Experts of a small language model: a softmax router, 9672 steps.
Below are experts of layer 8 (counted from 0) of a mixture-of-experts language model. Rows are named router (the router's row for the expert), gate (a neuron's input weights, with its number), up (a neuron's input weights, with its number), down (a neuron's output weights, with its number) and show model dimensions 0-127. Each number is 128 + 32 x the weight over its row's rms, rounded and kept within 0 to 255. Numbers have three digits each.
After each expert's rows: "comes after" lists some tokens at least twice as common just before its tokens as in all text; "mostly gets" lists some tokens that are sent to it at least half of the time. This comes from a sample of Wikipedia text that the model never trained on. Tokens count by the router's weight.

# expert 79
router:155171157115168187160177162091176098154126102112114105126085083084109061155142119178099145160123107115084075121184121107144086178248101145152146157152116174113141096123108105151144140085173164089117114128109135101170088096156083114128127157098150131139105088160128175170113103113149077140152153103138088138112208114086096113121107100169085157130121173136097145108150179107087108127120
gate0:118177102074143129096201131149122120159088149165132162151101109127121059183115079111130154199093159089103126129166155125106129059151156094179178108125137130111170140097118072092152146102142119113091129152078141079101065160166170116153134168092168126111109147096127087098114162090148129178141074120154143142086105128095142138187131071163098159105141070124082132187115122108082161163155
up0:138138132139145167166094104091104125153106181129138068089039150095110102206156150167160162128123051084152114108159094143102100134139155092126119145111130116125130159069105125108106136087128120165148200095164124116092186168141136065179118144152147139105148090084139133124150160150136171118144150166086178077134090140085103116137139110090127089122168147133119088177156094055182137068150
down0:151128147174073164041165156131084130126138106108084102149081149212123117134116141149113128121120141131158129163126113205119138079140076152136143144143153084185142179152107207205133159153149148109108188142186163108160085094132128120138105181105112133085154103088103098060148127158082128131152110137175117101137146119126127146191133127162129089152173124151152090068140152116130067138129
comes after: "-", "\n", " a", "==", " two", "==D"
mostly gets: "==R", " man", " Coordinates:", "|---|---|---|---", "===R", "==S"

# expert 111
router:136140152061160148170135120059151141167080111057143149168078110103148054182101099156087150122067155125056076143169138135162114130143091153146151131164125114100117071138113091121122152128186168140112126153119159113189068127130084135138133161132117084121114150134114162120125089132162103128151136126067102170126206077139090162096093071158097147139109173108109149113147126061121108102159
gate0:131092168178106098087152071134103123089085136101078103077086114103106113090103072112121084150114164069098111136115111143100146147113168115165120158102131155150106173080115114136139146089139222126108157092134095071197083157062112128134137120165065136088156105146145160122145094145149141102228171144148117118089095110114124058130124124146149169184113118105107086141147118124112152155170
up0:120113140143086098149124113099119090165113117118164196163053119066154113102112113115096141078137166137132142082099087113072085140091210133128163151093137137042111110146137156088175175114114132111128135141086098155115186120130195108133167127192105159059114192081117132110097095120152156171073116143071166135165117144137089169100111099123140164134130165105114073144143127111096106116159
down0:100113172139096149169049132124079120134082099162149138111087108084088100069117177103100156172101110153146136116145072074118128085055196111146156122127162125134130121117090132105139127151168130135108164107103084075141111185095116073112095102212107197131114145124089188139078187115131171074122155126118084127125072170140115084122147102143147144143151112145131067107131119141147148161161
comes after: " |", "|", ";", "-", " 0", "==="
mostly gets: " Apps", " 6–", " DF", "===P", " MF", " p"

# expert 113
router:128129159110110131169115141114145099178113096080089117144117126149139096141079081166052134113118147132116127122086108095104085120140058125112124116139143118121175126167072110127115145115116172073099094144125133115172074136112104111086087132148157072149135124129134121131118123082118079059159150191108129190108157150112092092120099135138114065118122247074099092080194130106146084081086
gate0:163080115128146130112128184164125127152093187124153095096140124200152141115122096147126116098101109136110196189114067088206113120098119115144091146117147124073124209105141162114132149121123105097120147097126125130075121118151152133151123145147137079115136107076136150126077092155175166093118108116103114157133116186171125157168059135080050109149179135158120169162150120113131090041186
up0:049112154200108120157056087130085109148124145064148158084162142081122107052101091127172135167106080120105160113067104153114147109127169102111143087092123132161148147115091147076136147104122091046100143106065189124146110131115164131140106147147108169146115186145111154081175138117141059169143147165109097159139192115114115124153127186117136089114150140133118131128183110118101146101097
down0:138101142120105132160103164137088120172131113136120132144160072164153151125144119137103216106137127096097103177113104114168099109095144111206155102148107105078181194120174139128106142112094158075161136057158163106111147172153127102102112082100152065125166160085177146101116159149111076089101127140109102075070106128100103184126130169070074138114170171132103132110153146134165200103139
comes after: " |", "-", " by", " USA", ":", " by:"
mostly gets: " William", " Frank", " Robert", " Mc", " Daniel", " Henry"

# expert 68
router:138200169095148110167194130117193089139120153062125131097118112123161096135070129107125143137099176156084072128101167159106154124134111128054100170131195167112121104138166098186147155083142109115130090130131154108151078131095122063103136141117109083136103144098100179114079131132150125115184137187133153142080180094115111172145115098129091100138107194046066116124126163131125138118133
gate0:138160118199092166177134124140110047169091138138190099131153157155158157129098157151172131153137105174157151158089159124130176105102096178104118170161097137184159128153180132198119147119116115177154131152139199105157110101090111122118082101118174093123085177110136126158156118140151191110140147064118144067085068130078128157119145123171079118126161093089136106081172143129105096144128
up0:141149198206137139143195113185096095128105074107116206155152139115137084135157185134132131115124157176146104188121150131064151157151094069140140152129136143171084131126162137124152113096119155155122099153110149194128105148154159092125062131129194146095140148105172090146155134178181132164103115102077125132125161162112084137106106136125112112114210102181126155084151084119144128152180
down0:151127129150151130095142167163115132132149151077209150148118132188113137172143214152109169133160132043116138140126111095133153147139113111117081049140133185107160141124175121143166157121163078158080135118093115103101100168160101143193091105167087103136077152107121117103162142104197130108124158192153140162127107162151174159090120139179155137124155124187110120117110152115158120062066
comes after: "|", " |", ";", ":", "-0", " 11"
mostly gets: " 2020", " 2023", " 2011", " 2016", " 2010", " MF"

# expert 62
router:110126149120142125130117116028149117179087139008084101142115115102174085177134125139099156090087160115027104125138145117124098134144093172150141124158134132107161107155076121140121148122137168114106136140083124083143071134124099091130106157155125099128119155122093118114099088124137066094174111156075103164104184087120093139114103133171094100185112199087084119116148137111160127094161
gate0:108102139138144133141112127095112151165089133087169110174120133126101149151137137103103010090102131098162179117109139148062106117136138145158159109091141135107095142181096173112145149080103147131155150107114146166100085134150117119098202154173135067100067188173158127155170118131154087101144077109157175138083142164128160182110127123095093163115073088046142141148138075137096115090126
up0:115142078090118125147152162153117107076157119126104122070149115122096099137082087176124134153096116164124131131049137139072089137104119195096111122083117123104109098196116131157090088184161200092167120150131105131125144145143173143124138108140073120117069104051148107096137164171076187121125150142119163112155147096115146125073134141186130169164171108121137115108121106193188056116156
down0:126182120108165124173182121148114174132128091149121168170139129126169136138149166179127166113141120148149057105122175104101127136140103073111163090138106216139186159109156147118149136102096160076107157055126157130139120144113054129118097130132122116193144156110088076121113090135186172141059063142124102159119103143097053136145088137103171152109144165087141146142106112078112110176085
comes after: " |", "|", ":", ";", " by", "a"
mostly gets: " MF", " DF", " FW", " L", " R", " 6–"

# expert 2
router:088192144143163136136145159127177096176090144110113124178135126147152101143080148085133147155111142111095112149147130154162097152125107161058069188131149113098166061167181109175186163142182125115117088105113142115122108137056117114100126142118134129146115088123128165133119084123114077081143125123120142156098134098142101106114127111122083037140138195101059093055146163080070090104118
gate0:060114114125128102175171167064108115126105171129138152136078135119058162096109097152187159114122136139102192152202128144122121094194105123076125184121120125111125065108149143141159126199110100166143129146157143104102134200103086130148092169129190127121162149146135136056150112142136083154138115162144074140119123088140136167147151114171101088113186093116116124156070075107170143170115
up0:150161161159125112158103134179111116146147113088163167134135120139120142108152154128152107190093122091053101129200181119129140121036135159121114087110110171086128139161112112132118104104087149152136150120159187131117156160135080074117124159156107100073102116130130106152217048161141107131148176132091152119125089160072172117097149144155107165139093101125108165097083104036114101144170
down0:125129139113078084152102112104072158057094135101189146110132133134111157097132054152136121168148111068069071108139112122092149130122088160129089163087101132153116130108144123133161195155120056153158128173177130101116168113088119137109121148128165098121132151104157105075155131118096065128148071155106121173156110119183103172141175147228116102136137105122109060170150086110105133115167
comes after: " the", " in", " a", "|", ":", " an"
mostly gets: " mon", " ten", " (197", " six", " Mon", " 192"

# expert 64
router:125118110113139112189186103098156128135063129140092134115130094075148106133105089143115108154086151118128145140130081076144123133142086120083107153139114136145165047164102112154116173108163149092096080095067131080127085116099106083090095219102199108138098134149091181105079114116141124069134173206088097135070114125123130113149125105127103112173199114111105109109163134137193116133114
gate0:116137103082153095096149142102170135124142157154088151100107137101036112072145099204104120137075185137081103123122169153131141125140074157160096167097124079127081107147138120171176138133131185141057116189119132098133127103139093108148128064097162183160076168095136142116118153165079154147101092158145098132106130154119088160161125137092172124085124186105089122162166059148148167138133
up0:139163132143130125175036141114155107158121125117130088141171136143147083099198120178115123184165134070104135136188100127137136151102131147150135081102103123133112107130164144160151120134132148141097146186130084072160177138115166101136137151189169040145128164134123148188143136112202129167088131134136218126134154160080183133097104140132153169156224139122140078117125113126125089123114
down0:134090089115168158150113107090135100137121200114174121140081103099109089151125129106114113154197124098078185117133127141132113130186100160138146103203174121071180090050092128112068086141100097121127134196138133100142102089135122143104072115144107099122125094181158148153138140141147099093056170149139123132133093132123088088146110183096087156145094116181107136116117082135128079164056
comes after: " of", " in", " to", " on", " with", " for"
mostly gets: " their", " the", " its", "The", " these", " his"

# expert 54
router:161156112088131154115178180065113070132104159122165112205106129150189096158139134161140114121110094129063090092163129103180098166162056147144129190153102122114139086147122132132139155118175128103117123127118136081161110118129073122057142143101143086172115106095091179153090044099189084145129139125077090143103178134128097142078110105141113162129122191103105124101116137113144098085098
gate0:170125123118083140093141117073150105150124090123112078165125132118107093081097167105125174153103074163106085092130078099149112103092122136174122143167143105167136164179113165135142117103093140079138136092159147156090168083148168179102143024060108070154110136111088102159101144138188078176127093093098116119145157100132165115160100074154190112144109151151120137156144152166120063137089
up0:121159144146172105099155123131123101169125108115114154072030152145112126138097141156105116102188077112119082079101088165082119103115159181182123093103186130100154097085125134113108084107133117127090151109174103071159046139130131130146158168155083135131216108068102101143121173118153129136135200082131115164167144064144155128104076096105110160173087146153121126117103157135126119159130
down0:083112126098153141102131103142090110082086109117075141110108173141161102182175120150133045126122120019094148142135077186104120087082159142107125130131078177171093141102126146134176180128095141110081117149142108084186093112132119166111153179093083132179125121141142158139097150116179127084133171160168118149106083148071168167112119111104108192149190155131116119115133081114127105145147
comes after: " |", "\n", "-", " was", " \"", " is"
mostly gets: " d", "==See", " dep", "==D", "==C", "-d"

# expert 45
router:106129182105135105150135162070124115254112109061085109182100128092116097166103075142068135109113167130091063133150082090167097184143101150133141222159115137102146061155136147143159170106167170111133118127121106098173125101105122126079127141111181118136099155152106158109123143116136114131160131136136116150110195145121084101054064099148133130156115152134113119127154159129156130142108
gate0:160152143163114106087135117119101167088175089127149101127095179103132115158134080123112124063141119083056137151212127125122136117111133161146127143130161122133129141116210182168155148148199149166144132126127111128157109109076117075116126145148107108050075108154041074064135126098128139122143121151162144139135160120128170175127159102125086138069207109169167128117145197113109152118116
up0:051133123109094139176154143125096077099145199091114118154128107092086106110068049112134111185136094086142154158095041082123122113121174173108112090148150092157107179163117099151134063163136104088150100164121126147118134142111150120110164029162155141151148156145148143097119112128069117102141134142143168153147138108160127134124085211164107177134103146110153177157135152121165153139116
down0:115144146154157081192116137151071171149091144147110105102094162137132114134193039158186148155157139121122069105128127142148098107122167086134150035090137123115137189115098157133093151098127143145159175135180170126113150106167075081094094120153082143088165112155113161074141117156159107148148133137048119122130105079163119168092138142146067134168118124118123070141104122154103107083081
comes after: " the", " in", " of", " and", ",", " to"
mostly gets: " wh", " emb", " w", " sp", " br", " Camb"

# expert 83
router:149167130149146144134148078135163097123139176018126104110099152121161106114121154157122131169134176091119083094163122128132147161148115142049116172131175160129154048164110116184153158091154171139079112118104133105113099142084080108081114151110147097134120101123119149149111066146111122119161151129156137175057128122109084140136118122099099116183129230147091102098200174135102122098154
gate0:151167181099155133152118160094067189114138117116172146054126088146129150119131122181143147109102112161152168109102076065130084072133099144129111120154115138122152141162145200151085153111105167136154130128095129118114089173147149124083153098171086070070079156116134152116111156084094145117064143123158159159119103060128149125140145094211201093130134115142074123148117153156135173072129
up0:151099158094122104172155163089082134170185139148148121102149103116199106084132163175160175160155130124125172127139093156159117120113098193084204145122127199104166124113113091044095120155110107160153130148084083098160080160164132095172085138105109171117151104111116128123108095120139116127114138066127079117187159162096097111134122092180210141151142108111087130156102100157153086132108
down0:091096118105108088133088152159184130087073146132073129138124126144107104151219141092168159161155209117153175133120134145103106095120109093124160141151165124156133142126185113145118174169100159140126119078089115117118118177167128123105127100153141131134113076122156071119154102116186122124107121126120145110115111106161155178068203124109199078199081121080167126184125104066116130182123
comes after: " |", "°", ":", "9", "7", "6"
mostly gets: ".4", ".3", ".5", ".9", ".7", ".6"

# expert 57
router:159128110127156079201145114094136100135078169118085134181150118068126145158113141167080060098058132100127104146122082095153128152150058143088110182135123134129159092168133123191113169115162139134051055098101131081192060112153090114101061187118112130171107130120116136140086125105120118101154152148103124117095130165142143099131096138166092127144160136070095144098143108124163096117106
gate0:125149211156093116169134108164073134134088175098181136114136128130166123158138142079099093096131138139087060119139091091179109131154143059089123180137128135093134140144086098110091157148067184164141098148134091155112083174111160100107099204067131149101103156178101153120123091100115189134118119092150149111147156183158167117080163169155157086127147062135118160141110158114152127136087
up0:122114109142142169168146163163151131122128104117115142106132121169157164057163114181101165110117150133120077115114138104113079136143143114117147077096089147181154123111127187158082102093101160154158118128115071111129083148130110140095115130091111128186131130126127080127165114134086132184111094100131160065105113089191065064210081102115146211060111091144088174162112081104122121136080
down0:116107137177203140154147111120107148168116120150168149160130128113095164109078099154049166173142068104048074166126139079147092175118192149160121093145109126116111073109124113138085086196113184116104152192128086156087135115140090151157108161104147153139110089114099135154168095165093117182108143092155146111139119169125112060123136133084187105128148185137126145141135163120150138116076
comes after: " of", " for", " his", " with", " in", " on"
mostly gets: " his", " their", " its", " her", " His", " him"